Below are experts of layer 10 (counted from 0) of a mixture-of-experts language model. Rows are named router (the router's row for the expert), up (a neuron's input weights, with its number), down (a neuron's output weights, with its number) and show model dimensions 40-79. Each number is 128 + 32 x the weight over its row's rms, rounded and kept within 0 to 255. Numbers have three digits each.
After each expert's rows: a language model's description of what the expert responds to; "mostly gets" lists some tokens that are sent to it at least half of the time. This comes from a sample of Wikipedia text that the model never trained on.

# expert 8
router:091127060126159118107134201140136142147113119168114117078134092105106122131135152149199098144143092122151160125121151095
up0:132145101106143128070143148163132148148155135082206127081168145176092076118185090135152112097110138130149172127103160095
down0:160030114073123119134156091120106097084146129128124161110132135108082163140119101143117181090177102110151119149117173143
up1:138113090182162124143127163077127155125142117143156103116151135172060154148182134152176150134178113074095230100115144041
down1:125119112115155132155083152137176172143132123129095070130128162054078160142064134118107153156116149086065112125161107091
up2:146124145087089143082188184143120096111091157158172129133129127104120150146124179107103181133147134115183121153123134141
down2:149109150148152166071081099090153120154100135134089190156167096131126117216146127090155125160127115161106159167076098102
up3:113118104137072109203144121157118109109194132095182123127071160117083148151126167079191156110047106144188105112155120103
down3:098115108154197126082148062161147069160137103148075204152097094174132205193094154116204096178124150100091073099138115118
up4:133152151148107082070098171084125084048154104151147081115155134083090136088104204161128089088109087119132136163220174135
down4:157149098114117097138161094085133136119129165161114141126128083076158137082141193147111126135108171156130107112131134075
up5:114127089151116105078135117093148129126072109139154124164105098063138089125097159138137123117186164121176157098138125147
down5:101124119156159081137154149158093160150063143104124182106178121097168133083138111130080052099104194146154154189124126116
up6:135127156155115082127176160144130106123149118162181061107142077100120111122099175098131074145131149149115178123141133089
down6:085121080159121126085097117134105138076158100155081082109118177112121148099117125130094157122176149154093104122112150106
up7:092135077171107115156124129165180085125082071130092115080143087059123148151083167143112104130171051142069190102158124147
down7:127110108104160105132162174124152150100095168121101156114109122119093172091153123083156140172089084078148068157160122136
up8:088090114134134099119109148154128114119110175131104155118095075087140135119137196100162073148103098115176150141125115116
down8:148195110094077140124117117194131132094090125191130167154146130123064137178157140121083108183099173157159148127128080115
up9:175143085114098072145133116142116156106153110163187143129147134089142184077173115087183145149143097141136142156132109170
down9:073103049123093172099131149038135136162133175096146163144146114126100071173142104119132086092124161138095179100136150163
up10:123117073195118134154073229175075206197180125132170100130089124130121174192160093119179110114117141165158115112145149099
down10:075149088115113070146118121212103161113141226176099153200118127063142127103185075118134127139115157126071108192144088100
up11:145110132103172152123139137075193170179104140135065145105122126122117097119172141106157110039119149124108116142124095160
down11:117162144145097151090138165117125125141164117125121151137141204145133093140108063087101077155168190103105158134184100157
up12:146081131135111115107124135140142154154160128120104067096171103164086187168139162171166159129130152074066114137081189078
down12:141133140132142151141185132103110192137082159138088127138176126149171147121081102117169184107178107144104105117140125118
up13:143131111112200132110064111126069150175113103142124104106164151123139160139143113147166096121135096182084108155141086083
down13:178173122086134145072081131143157100114117150130064089085142136120109114177151177168140140148121134132185116141160156156
up14:095102160043148188096144127125113107072136093131038123177080051159127098083141113050150096153136146156127079083099127128
down14:063092133115090189137144141104136114084109152109125152124156158190146133095104092150133083121139157114136102131095125125
up15:189144155179106068136080126090158090136129146129172138120103165074186145131175142121178111138157143102165110146059135140
down15:114110138154176161121122204141118121143108084122037085124128121088080073143148117196124109090100158183186131113135091085
up16:116145104167128104122066156134135131132125138115097138111147074127132122201126164118216065124163135194139112049102125154
down16:154163119148206097104132159144181066115118112179120124129107098149129129105138145128090135116099156115166147113096142122
up17:157144098123171048159150177131083138097080132140155155080101163146137107154106129113114115170160142136155137135161095131
down17:097148173063141146033103050178156030139144178169145098136116166170120201141096192141044137170129095128133123170114098095
up18:070106143129116141129133147145103091177050101128111091089164144108148114125169128149122090097172099089126151104128115154
down18:141111108132165152146156133110097095160116144094131163151142097153081131146176124137147170188095141124111135096195134155
up19:110135111178137068083163189110137084096114141144098103093106085103050128126080126151181143108133120150149119200141164145
down19:152102077110178085113115187070127170186100153153092117105173161116116067173088084120159186135085078137081114109100133107
up20:109112122124121084128104129109132145163147172155061084103126078057099080133095133077211079133149160120144140139126161102
down20:174134114102151106160079098152148106139107196162150126163108142128113068144121099119088115153131105072049153114175138124
up21:089083060080141156097172149094147108095135113113118153124146131127116089135111099133171089143141147121115131102072135106
down21:137198074116136085126162220130167149141125140149127162140112141121094105169164169137102121080123143162102118079084120121
up22:123108071098121130139174104048121108117153093163143103115112198151106184134127174113105161179166130105125146053133144162
down22:103107106140096108164108139174147113124142105146131151095076053124142121132191143132114116119114160186149128154129117121
up23:072086099147187113101160114145093151128137124106102165139132113128143131089119132084106052194178123129103149157141184148
down23:145115116150143127134101164072115174104140087115105098075093148081110087138141079122098131040133112048133194184103146129
Demographic census prose (households, housing units, percentages like 2.1%), plus "all" before counts (killing all 17) and word pieces c, j.
mostly gets: " mon", " all", " MPC", "c", "j", " version"

# expert 19
router:128138097135135134159139172117154130151139076104175082090125121135065124072112120098153151108165210091097147103216108122
up0:172114173148128154123087181147128121101113099131155145125128147137128104121106182117152096133148149121125145097170132119
down0:150115148112146093099135099145100156153103164126158181153180128173091151174120114126118157121134150098149087188145144158
up1:129142126092113150144155125180151115096103118131177161145136120112081137113095134117160132147096124159125176109149114103
down1:106168198131083099181158155099109093108105130167172142129181150135065112087136140134118109174149150174143118169139099157
up2:184129118146123146116104095110191111145151097147134110115112113083145172148104064141123183135151141068081106146175121130
down2:145128146166152174182125113123171117116124144113130129101141111096047117132089151138090072115089136129095145123104136111
up3:111114110156073076108134193174132141115143145090064145066112153116098152089126107200155148154133177117075168133144118121
down3:129162105144135085199067131078158148150140130148119218127147141106119088056111117090126142150136107160081092146155203075
up4:163197154176170107165142101121130108120126119135138097144166119129099107135184170161090105131147071158131163131170094045
down4:176110065152091150110089168130157137131140131134111128191037148118145132117154091150182114077154115105130119099148100131
up5:128034101128189184099152090088166120117132109152146127134111093142043164110148074163176129111168144194118157145172110147
down5:140136126147162130092141230125145129120086155151093104098112074099066164108123112186138155149098111128141120171071156175
up6:165149132119119097126095136159110090136110126118170107101143181126127144129103111125125191114110079105154132082153108143
down6:156163161060173132114141140147101111123116054101115140109123103170146106162072133132113093125140163137145098136085155180
up7:137139155073082131158073233134155100200120056119104112088127124076065107118122188110127086122106170084141129109087074129
down7:137145146141091104135047135193160128146154146118148125113086110100090098156139079116133143170161076086102118181064085144
up8:109141108130140138101178099151168083088085197111148138115043185163161174116094181090154117084090133128087089137123116146
down8:145142026113146099118114102150127149126161129150162117166083136167196116084110126105105132100102135132116143141143133110
up9:121161126118110116093108146057159132096099155125102113121102105112097092122118086064098107098135172127054123121137124138
down9:130179143086148160053109125128140121134192121193123097113116116127115141118201140120141157148172081109150152139177149165
up10:094096086096128123143107114085119149084084105098094152142099061140077142089138157050130051124146110174069096068108105105
down10:156140034131110141196056183158133196168197120128177139117148172156155098135079140117147103132146141123108126123123167190
up11:106122165136092131141136158060148104123161152103197114205109120086089110100112135143142126041166096140129167133105118140
down11:127136116153066110035155122136147161127121080145154175136106170167133149139147109135134124123159130133132107140173105090
up12:123154094161147142109144077111118143117100132193119128180128063134080100063144133109105178110123203082111094131173150161
down12:131165135211131128144165137106101162062046132177095182123087131135090148141138170101123093132155120147086117197156162141
up13:144136121092101114141096177131123131088133103104135124167072158136078136150093108159101118090121198151072192167129136096
down13:115119142078218116146103122185102173154161106107123097112107167118130140205133113139192092141129096154217157138094148098
up14:132130126114114165076176083104131142170170181120099141119088132095188083078105109149144119121128114116090147129132126147
down14:104089150089140163142125091089163114148126101123123190177094160137125104152131166080077134124124145079127116155108127114
up15:148120131098128134066090119052094100145155165125130162093167168154099185147098092140199120186151139118104122123183136136
down15:075147072131118068143097116136084132187139105146133137109140190100136114123132099086084154173153114196120157169150146157
up16:108054128116141054150082176142158109113144086138073090069136127062150080106084134109123141100149119163130085122156089131
down16:114191143138108129123109155158070155077114101186149115113204093151179155123114103124124162118146167115130096105124086114
up17:155162155115122106163117129133134122103120132103187124127084170162131144097118129146149109145153177126154145165176105071
down17:069142079037137136093161107165135131162121115105102107138108129059121134136093158121125136115124153172167122114154108114
up18:096094123086042124146109144143135147133135127092161143115118117121142078167101156113098092116141180182118158066139106114
down18:111164143110143088106206092149076148114146117167084113111124096143133141113120086137179123073145166084144113111052088096
up19:146172147177129140130127106122123138144152043069139099104149059200117161122069147147094089179107150081058102161171189162
down19:141127114181132132126185064078145104154118137102127148169111182158082138176099119211128139126127116126149075174108068119
up20:124135138118143080078116075130184183160155137128120107118139114165162134082165067123108101082140072120191133163128170123
down20:109105101117104150152120103142158174124155130058181133114154148131123107119166123096164094085115128151112171158059148111
up21:121130159179175059160159164161116117167145167181144175144165125125114130164153186182131087136137117157162169153161146205
down21:117166142102123091086127089071130131132111142194114126164107159065129141084145078171151060154119088106207123136170131133
up22:170107126132064098160093095108104067091107052134164076135119164081150103123134141098130158148130170089144168116104137186
down22:147159120081137069121145156131078108108088097049117116094090203146105171205102119149092162063120114130131138156169055172
up23:133096112099134096120106095182150087103113120118130131107131124088092122094120162140134165141192095142084177112183102156
down23:147128172138148162104114085118130061115119107126095143211112073088102094137154135058109146168144075174168098135085139148
Nouns and modifiers describing releases in music and media articles, such as album, song, comedy, soundtrack, third, solo, full-length.
mostly gets: " song", " album", " songs", " comedy", " Remix", " concept"

# expert 4
router:167137155148141112123163132138160132141095162106169115149112072126082097077113164129166123147148111083154117212131163146
up11:137163107149084121110072120159143153116117114134118114113144114117147167119103141116170153146141153103140137085096124113
down11:185135160176118123081158146112161200141122142132095172143092132155105127179155171091065107114110114133083157131179065122
up12:125117173080128097140147087168164162131137191160192137092176076103168181109132103132159110128149156156113162134084110090
down12:098143166074104187187107097086148128141134110130105111099148102135107109093099125110135179136119158064119134119143137098
up13:086166095114129190117101127104129096080098163073130148167108118155083132127157129177059140073073089074146135147120100117
down13:128149150100121138135096166114114138154169115060131158108128116125134125075157200108107096159099092088140142153111129105
up14:140160109105135113103116166135147097134135114118183154134136139171163140092141094159171114117111159123183170159095104152
down14:154173146125148099154077133136089110142134034184113144107137078143137130166135079104128134162177118102159090166076074095
up15:139231125174181138120113159149109152117142102160151165119122130121165164077159100127122126184137123170157118140155170122
down15:137108127122218121135052159137079066119097091109097110099127114114081145099158115120106132142136161173069115109177117119
up16:107183126116154120061103126172096146139132117173142145183102080104116092055110147182166134100119090089178140151157102119
down16:089140166092109088106120124136113172037098124117131150124100205178155142125177115118087091150113130134111113169131097144
up17:043144193161138120104139108113149084118152082166124123193149117134142083037129144142191182164134068146158115134108143093
down17:202189130095115127194130104136073124122174147156197128179120180134144136138112057190140169147178104180117102159147082018
up18:142166117151111095122194124073117151096136075109068098159118100092130076148086174128136095125083106118158065134155135156
down18:082086120053121154098088130124162123089142137114105118086167052120102099154115143201143176140088115141172065116129175155
up19:170100146201158071191133099116077135095154127150198064106151125106085051128110144091170152051106123081075101115120184129
down19:117161193121117080101097146099111145162127134127104051153121142092137126229097039137142142149116130168087089172093105180
up20:057132095157094146128108157124202147176150129149168121121113143156158176180069102165106083106086136106158118091108126090
down20:184111148131117123173102134128153114064087161079160094118084183109101108177156092125107126171106119120166034097153078112
up21:103091105134156124118154081107120083123142148112103092161063096210165088200108132083196165120118138089135045138103143127
down21:125194120078110139217205153151090108128071116150168173090143096130100154126170144127136117093172128088107099113131179120
up22:139059152136056123127132146111142126125107102108153126151145060111133130134156148138149114119126090133094098137090124068
down22:078120148073115099108116173123116154183145105133162133152142121099179050147124144114084161051071114177208174117145124119
up23:136109113114116139126124090141137115112126105122084163097100105164134118097114118101139125147141116159120131129103171093
down23:153234123173144117162124165153146154047134093128132141189107135053162117118162172152159175137088133093114141199145194074
up24:157179125157044121119113140073119089117114099150119092180135070104159137145158090112198144106108162102193096121154086146
down24:161139159079144108193192112160131132127071105128164167131144156170125107082173071153140115146099153128133121188145109079
up25:121102158061119156136097065171131152151125187125127166130079171170140124095101135128126162111145051117160131080087120137
down25:142177168176140136173118134123085090112121156100055188110138143134070158143106159150090154149167113140111165151144132196
up26:058117152124097092116142113123141111113143153146121113137087071086141140066203060128122097126129141067120147202153141134
down26:113121155129138121110106101070180090088158119183125094147104139175194101131161104100185147123155142119153144158115066144
up27:077108139101178189105150153201112130120175149094118108116067121116170127147146171153121198103116101142154062149128144141
down27:142121112111125190112160101103141097117127182133154098145126145170122202169133196054172162144168078089096083104145109103
up28:135111156150122105125101100129126148147151120165130190106161148116143146117143108057210147151048187131144117140195170098
down28:171123110103141125168104153100155118165087157142144132075168216148105132167136187114110148154127069126138082134138114141
up29:136105116122073144120084114128086111129099208140129144168108150117097116143100163126179072152127139144138178080109129103
down29:098174154114133152113107155208117121143151136124148157139150136214160111109130063068128125187119167105135152091146134125
up30:159088175092088095112150088140123166147112161104121096118131161203162092128162169138184117157102151140136168161172162119
down30:064152117131119176159123157091104130142173104133148129118158128146119122111161162108065153138135173082157136070106140116
up31:146075115132152142162132145124126161169145161158144054155110161105080138101101122119107165153166172133121125176110117161
down31:164101127167126154112103124106098107123174121101099096120182184169147131135103075115131115137118149099155095156165141145
up32:149152153129144194126119114134136119124145092129105102140128115193149097178153147131121104121161134121117106148118085084
down32:113169131105158143121143110154114098126192164089096151116196142164147139103098111141126108178165139124075076111148130140
up33:131103076138130147162146118096156151116118148079129160178103168118194135152096146071114092088104129117095095113119143176
down33:166152145139142120124170084143154164138093139122093149105099110152135110154097090141117098137076138146170101134068092152
up34:135085108098119129114074163153102189153120168134123123114138051090045141120130163137089087145143113092144165116046178123
down34:175144170185062141155150050108173133143101117222163141172120121132114102170145157162114134145154119114114110138156125143
The article a or A inside running prose, plus this, another, new and size adjectives before nouns, e.g. "a taxi driver", "another", "annual".
mostly gets: " a", " \"a", " (a", " annual", " Genre:", " ir"

# expert 59
router:071101141136137187120137180137125154133151180127156100109070157136178149139138148101184133072179119185187147083179096084
up3:103150111136100119144135107166134117124145145123200101129115085113098133073149188096149149061192173141174085187132116161
down3:131110074117111157137084139102105144068084186138112099146115098168104159090165137152105111159144150091118128084097109096
up4:098151130091063184121109158096189133101148090096093100139134142104133128145159167096169123153142150204135131157118177098
down4:097128136134109153109152119165136118169129162144136113128122176073146098123152106173123116130099125130137143101119153102
up5:134102109144163179139111128140161144126125141164170135143094069116151126182091117082094138124115110120066173071120104059
down5:123103041134166110112149098178177099116094125091110057156161139112114117085123149192131217111141150096078105126174154127
up6:066090143170148121090129133119126178101070103130134118128148163154152164125118109074143093141114105119139095125156095149
down6:132101071129141125073128180139207136048141124131108086074117165173180129162178117136166127115135130141136116103104089100
up7:163093107088120157118144118046159090170136136132079117115111112148104135142146084148138164095141139093141147060173119140
down7:063144099120059155138131072168155111107185192171130140113163069101123085098131114143119150110182138168091097189118081115
up8:143090139112064121157102122146126059151180129127138093053128087139156127146123039138182187122147125121121120151160135073
down8:218106113102148088117131120164085145127097094126158095109146199164071161104178148086079131130156127128160129158069134131
up9:155091083131146163148135155167109096116089136125163116112139111132099153128174068149116180179160080170137098074130136109
down9:122129100136086121182133182133102098143144127129172153111114099067148122098152098104168157130096135087147112169135089139
up10:102084135146108081133139158134137083122154153105132128100109156126123097128160091129125043150134130179155133081107109122
down10:117150102151111185135112109137166056095137151129083139157106133137100157200114143134103087081171077180089169140135110108
up11:088115120148144144091116182121102181116165091142142151076146164109144134155082028151138166096193119156091184141181140063
down11:144125124137100152112112137131132107122126114115075161143071172165125094129146048100129130172121128124098160125120137123
up12:113119153115196160099112045098130136179123144145116106173082105142158102078131132100133100126159177113176115083106161119
down12:129119097140124171160159183181159124138082150124083174128131153092093103193128135132115042111129097122119114122134097094
up13:124212203094164083122152095152123158090065144146121062143083149184146074181127166151170143097097132144147130123091116174
down13:102182153099102106162144137094103161154082183131131092088137089166164082107099110101177180074156107179119114151196121125
up14:129087219163069145124110042143130150168096095121107136127070123096108179217142092103145160190134137143161131176181146158
down14:110191109166123138138077073168183118123136125124093148141124157089139127165038113145098107162052117194111102112156143076
up15:106119123005066127192172189178105078058140110162086129096168189136119108142166080181142111183171093137092157139157130161
down15:100130105149088116147111164118144086146104106167139150158108103164094099094128188109119112162134162163112130152131109196
up16:105177163149178118082106112144098146172097104158154130140126132154170130136100089151113136178158093121127089112131061105
down16:131156156126199120105117194106164140178158089109126157169183136116124068144142083139070106128136114114169118137131127101
up17:134093096127130191052176193095175146148075118135079123103111131104088168141128153146164116098118115178137102047120115109
down17:169097092119123096094134091099106175123094055076201071134080144174146104162119161132105108105097157140100058109125130138
up18:115147111106109201110150159152135079111070179065150105088146141156089127106124117133102148131178133135131090119128110121
down18:146149121116169158121140072109125096134160130109115085157083103143123100153135150150137138067179115155106197165111027120
up19:109096119112122135139143142171128151162093106131183169161094105142181204108117131123120115103117108100155123115220103090
down19:142105108159148139146119127156106157117141128165074070141136211128152106142119151151147131119132126118129086162162185138
up20:080183072113134062119141141162127092119129124131102130117115085139168158163124106178189101124154059186188072084091103115
down20:149091135122169109178095174150123136157105171104114086160162163124215175163108131140081157155141101114142144122180094174
up21:170134123086128101132125054140127096081148145125128176127096122101124165087121149177142085160200122166107146127146150090
down21:122163102111200130177074145159089099157152111146129131089117188125090145112067127100114137135141207132177137110094115137
up22:127125141113139134137122183170124085157062125146139163136078121120154111069099057120137144081075069112180161178102143144
down22:155182179111157088103144094086145119111134140148119165133120109169096132132144099098121129140117150213145125164196124137
up23:142061154162146118176152182106149099126128125140106146180124082133092115174160186099175168156075116139106115164151159125
down23:173110193148165111122129171113129169142059167106093134135104125158090094201202101156092129145117087130140174113094136053
up24:128139152147135097139124177160081132143114126119133154089088085135137185137128129141182109203139122085172143186113092082
down24:149137129172136119137153140104169148155101176072131120133147142108082173181122151090158076143161126082050098104144095121
up25:043113101120129160074127118121178174125106089071122057130075155123131107157094126126175122110170115191118112145154121115
down25:183119110126144134054132075129098100174142134145135140125178145120084148098165123136137121126130147119161164136070108116
up26:104104176114130082080090105082164099141103121126118091125128134169129132168063139085084209112150138131114074040086103117
down26:150123130090181102147060098086119118135074137126119110176122060124175094060101130149111134130120142107135132096141098079
Line breaks, opening quotation marks, brackets, currency signs and dashes right before a word, as in 'friend', “, $, —.
mostly gets: " \"", " [", " '", " “", " $", " (\""

# expert 22
router:116126140118108087081128148152122149124155117129136090125163096189104178131101113112127127077152110112144165117186116115
up0:109121167141099124035105147125137158124095081146133079127117095132145139135125066152124132137137116169148148149135125141
down0:121082162069114088142095127089124168087211125141111168220114086118125118161105115117107132144202103093135156157121091178
up1:127124101128121085095134154162111136182102171145137142101122126080133172065117106149131100112132174150105126135120108095
down1:155078086065180111071079138101162112149128115121114117136140083097115140129172151127123177135062148149089120155180112214
up2:128077122133098093155136131151146119101118092169112124175136095157137103184114075005130130068119100154170138108100112128
down2:126113086097133120132170128097106178174144087188128123124171147110090129135115127080148137112140148143101127145173154118
up3:096084184091150080132146144130155130120110111101128078137155128251172179083080123167092133103083135107109181119042159164
down3:127142132112152114149085151118116060139132187203148113107133177179155105146158164107173166116108091140189191096153135128
up4:119090110163064136085214147150167137112091182116192139207138149112164118124072114116136071077141129129123150139120167101
down4:131180126082101142146093105138074146153160118141130143134117062130132110127144209139159133119164116102125072128074093133
up5:077128112133129105146111148117112184107167146120100067128148109117092118124091107126094142124133125078142114144093065152
down5:087093176159180158167101193098124129181166079148119158105096108145206139134106181098101146091175102127135154161145171126
up6:140102100090081143098102131153113099150085141068166121118121133142137132101120147089106079126154175156105073129200155063
down6:096099130091168144110149186114212109093132200113154183119112158135137189143168113101100062138101164088042152096111152147
up7:103114133103084120078133171158109128115088121126067132103152085158084166201087049147072094100170153110136105112184089112
down7:083135103163046137091136080120133092100070114111055149146141094122138108127102110198131138139138155206102141105167071082
up8:115107123151106087155164131123101115146171065146132086200126197164083100177070129123185163160098154089126141128147153108
down8:149097116155164115158184078073158157131192089078154184139156127157131134111098090107085103128136076164173097158057081153
up9:122153118136176078084105116145090089126129169172077095067104157187117154118176165119155134148187138124087092179134090185
down9:144111119163152141165108132077119105156093104172060133093126135109142133043105126077117153169105120087092133112096103116
up10:159185134103112083068144168157144113168121140143063054145155081149119168131113141168202154141178112094106109115104132126
down10:116119121137129081120144150169133110123140202162147078197149135116093096135093170132135128094165175087134103132078159154
up11:098128117168143137133128184134156159094118108125123130148147122185169116100183110101156106156177098139111156141118162091
down11:170123148119139146142099089083125160126124098112095107092132153093129127161122072162175126112142073064050145163112136131
up12:041138145155170095100102144103133117083100129156113170171149125151121115050092119157116106156144125163148128066130123114
down12:141154157114164164117130177100119113193114150098045092164141088134126124091057188125128143109168094116141127136127075132
up13:139097145114176149078147093187119178150108087139120156176189121126167108151074176144091087134144142097168181071113122118
down13:145064171100073098116118158154165135074124105164173174157164213114070101156127114092177125165138126121110126134113109173
up14:173125134172146052108176134134129110162110105104154156160143134163115137149186108095168151107096130101106086144136160177
down14:101153101137152113121129093182094120226150168112132142124140170102150161118127133200178199184122139106096152121152101139
up15:097065140030145059109195110150158132047159094094141114119112129119132122107117134065105133109156117131147112148131126105
down15:139182101049113162135116181106134096155101166124092118175181091091172136089128103140184158157167105113145129126126079127
up16:125127128169122105114161148152092162099115157123152120112125120118127186077158088145095130119106101131104123159136121088
down16:137125063195098119195114176193162094172186081165077160097138096108182111079095145152131140155093126142111053122120118102
up17:170129161131099145191178117127175110170118075077053153131182146197131174094110141175148094145165109128120090137103121112
down17:112126101117101181163137159154139121086117125148125078198117074154102179082085157145136174118163131136122137111119115213
up18:146115078139096119079124133147156100166161124196149102158101138165163094202175117089099059134142185078118155132098160082
down18:148117094117098173092143132106080114131134129132125175079167144136149125198097133132172125134121124138151159102136070084
up19:041166120111090151053122170050146139154160118148101166156108160057144127175089143123145089152130173124113138153135157153
down19:134105094184154136131072209130093081115169184127131124088136135141131138126101142177152099122187121121092115095162145096
up20:125091159054090133117121108157160140111189112147088105161178149096133105132152054086140088149159110096120143078138067098
down20:091116156087118167154149147142165096168067173128120136084164130103104155142145138178194147127112119163121102154100123115
up21:134178150121152127158142115116112193177134118075109151162143039122158167120102135086092143148101116097134185075145136102
down21:159054104122138172146085142161133164138141159134134159120122132047152074149180115177079153165114083142104108138106141119
up22:111123139131083134111126121086067153050080123152114148177123111145132151175118130156116136119184191158119120116089126094
down22:158187136160147120090088105122116190099081104112094104120141101153120025143085158166103095075121096124112145128150158145
up23:123136143165150096093105159100147126163092118062115115144178101121127136086135109175133164112149042163165173166122118147
down23:097088077124152130167137176077127142132091129135130089109052173134136160152107108087164127074145101160150150119187149100
Short word-start or mid-word pieces like ok, r, trib, bas, hom, loc, usually followed by -ing, -es or -er, as in R-ok-u and trib-es.
mostly gets: " r", "ok", " bas", " hom", " pil", " organiz"

# expert 20
router:071130110127086115083105149118149113178150088117161073150097105105098141121164099150175154097125150177128111130134161102
up0:140073122135099080078144158111178130123164129146160099107231131096118153143184140164173128087133083132113166128136172109
down0:182186150081154201084101110147090083106148092089113131083124101093119123082166084089146114113116168063186155089169139151
up1:106168109117078157140149168137148153174150129116146112110154137126100099088113144107142111157120093124136117119150193103
down1:155154155185121124124092117144120096153102095107087149169123152141154102052150183142106132103169116171129132174109105116
up2:138104160097110161116077156189125100143155132105111118158155123152099084131167162147146133139070109165049116147141137104
down2:130153123089100133118119141133126131087071148172108068092099119105139140138067124123064123176134147160169155139125144101
up3:045121088100169121147132141174126197096122072141115115150135099142099056123145168112124141185168114129169080108156183123
down3:131117129121186147143116109039111147144136123139199197110106111154145153128131163119109181089187048138091159184102077174
up4:138108148160062053080146116130178065121138139109118130110114153086087159175132119163181105133142159138110167146220142146
down4:150155170165097147213121108145180164109125138106195114119119096134103146164121063136105107084133123132135178029162150201
up5:149126109137090184178086133141125099167152174165117136158119170159117100162154147142048117074079061100184064100147125147
down5:138077149135130117113112129124127093103074144083109117104087134139116178078087124153124160117157079099093127093191109124
up6:102171062137095093103132100116049136130092121148094153115152113089148108128126116112170145140167139103154152164166150070
down6:111134101163150101123134156143079113149111190150127144155173187121133116124205186132149139080143112117097092078144167069
up7:125160141135142154135151115120125152134118119139135124127115092106113094112207108146080081085137171089128164169109143133
down7:140089109111196132121125106129140138105102198126105090100090151149089102179186139154136127118163157130114149192138198141
up8:103154198066151177064184138112112051174141156131132148141193081119128160095124156105174079121115123112131104139171155129
down8:106086142130117104130149141146103144158123110104081105087135155148174178081160145138117072103152108148089117087142096117
up9:089136174110126101120149209098128120163158090148169170160171090119114119115068129135161136120129136167102160129135175102
down9:095138152131166140180098139158099163132181089143154205125205108150122113117099128116147110132123102125145146130156128118
up10:161119154089118161192092142094146107151168147091105117140137136083173146113185102162123121162151142173093144220101162102
down10:138136126171162147190194100081071141146099129121077165182132138238117122154134129138142096180109145125115083088091148100
up11:165090133144091110087177100152157111159154112141162105122115151121137175095118161113176148110112154240103109133096119118
down11:144172125160106184048158095018118109128147146100113152139126134153144129101099092112158151136147094105157175115194081115
up12:150158139114136128154125123129078136186155093093168122133148158103080124141079135152121124089169135150115120154163162070
down12:085130167165119156101133113162107132179168073095113198101063107142137104161095170123128173116125114138172130166186122111
up13:104109103137091138146130088171082153117151109124141068140087075137160142172124139156135073135132117143080163058118088136
down13:110138110086077141118089113150107137170119089141133116117114107088107174113162194097083090143162121119097084069086200119
up14:125122131106144170154149097111128143111112095066146048119122195049158160099139110082125163136095161081095107108101157098
down14:109089128103140162099094113112168098142112135093098143123152146117075091171100135112123102121162159101135118117146144148
up15:122132104127123120084143154128072150156147110176122164133139071124142128120145187093209121135142125145125159129101097124
down15:108049145098087075130120149113115168207156095193203187143117092139113141074108167176172145126176120134085111173143134158
up16:155134129116108141119080158104107152070174133132128169139110207093101123131179084146127160115146087134140110145161110129
down16:106194146090136143149088096132120141138162094152099140119074115107200064145114087136162103123083113097155134120163123167
up17:127147098185123147100130123128122105127079101144128090172088084057096110124201079080116141100131163133152135139095114181
down17:165098122126079135118077148131156162133173095142166136147200155154142174118166157112193150153101093125100116105133074106
up18:122068082102182170078154160150175119139161109104197095185145147123168156137137158156198143090072170160072140160117147133
down18:093072122095098150132142146121133124149118111140161110150097154093157127162153089121126126102135092076140147108105109099
up19:119088099164095121146132101111106108146144151132110055171085134152154075108172058184159176126155125190076091091190168117
down19:083144117135146086090152174139108125092087177131127193123099121172109093103098147085123132155138179126134109110095110155
up20:139100108124066152160160108128119124145120150066126067151103100162151135138125115155112179150131137128146080151088108149
down20:117119102160089117123110134144142106089139091115110146124150131112083104163091134138122105181129116108085137108110121126
up21:064093124107123101113089113116162201219123143109082128144146167110090150157081109194199108174128157201141143137104076135
down21:062150069116095081142125113083100119110078119151176089112168134130167139139141135131133138106094107067131148123110143092
up22:136096121064122082095162119173121153097144145146140114120130120125102059124163203095141116080125118131156133070091105146
down22:085132199069160121177161108130158167089164133097108105137074061125138108083083152151116150119212122149174073109117106100
up23:115175136079165164139136151108139115176121215171043067103121127096125070099189113123135070163109119114092090122162066200
down23:153142153127141105137113076109059219109123140130149087133160152111173101175118116117085154112159091174135084200112157122
Table pipe separators just before dates or numbers in episode, chart and match tables, plus month names and short word-starts (ex, ins).
mostly gets: " ex", " ins", " s", " min", " Ex", " ant"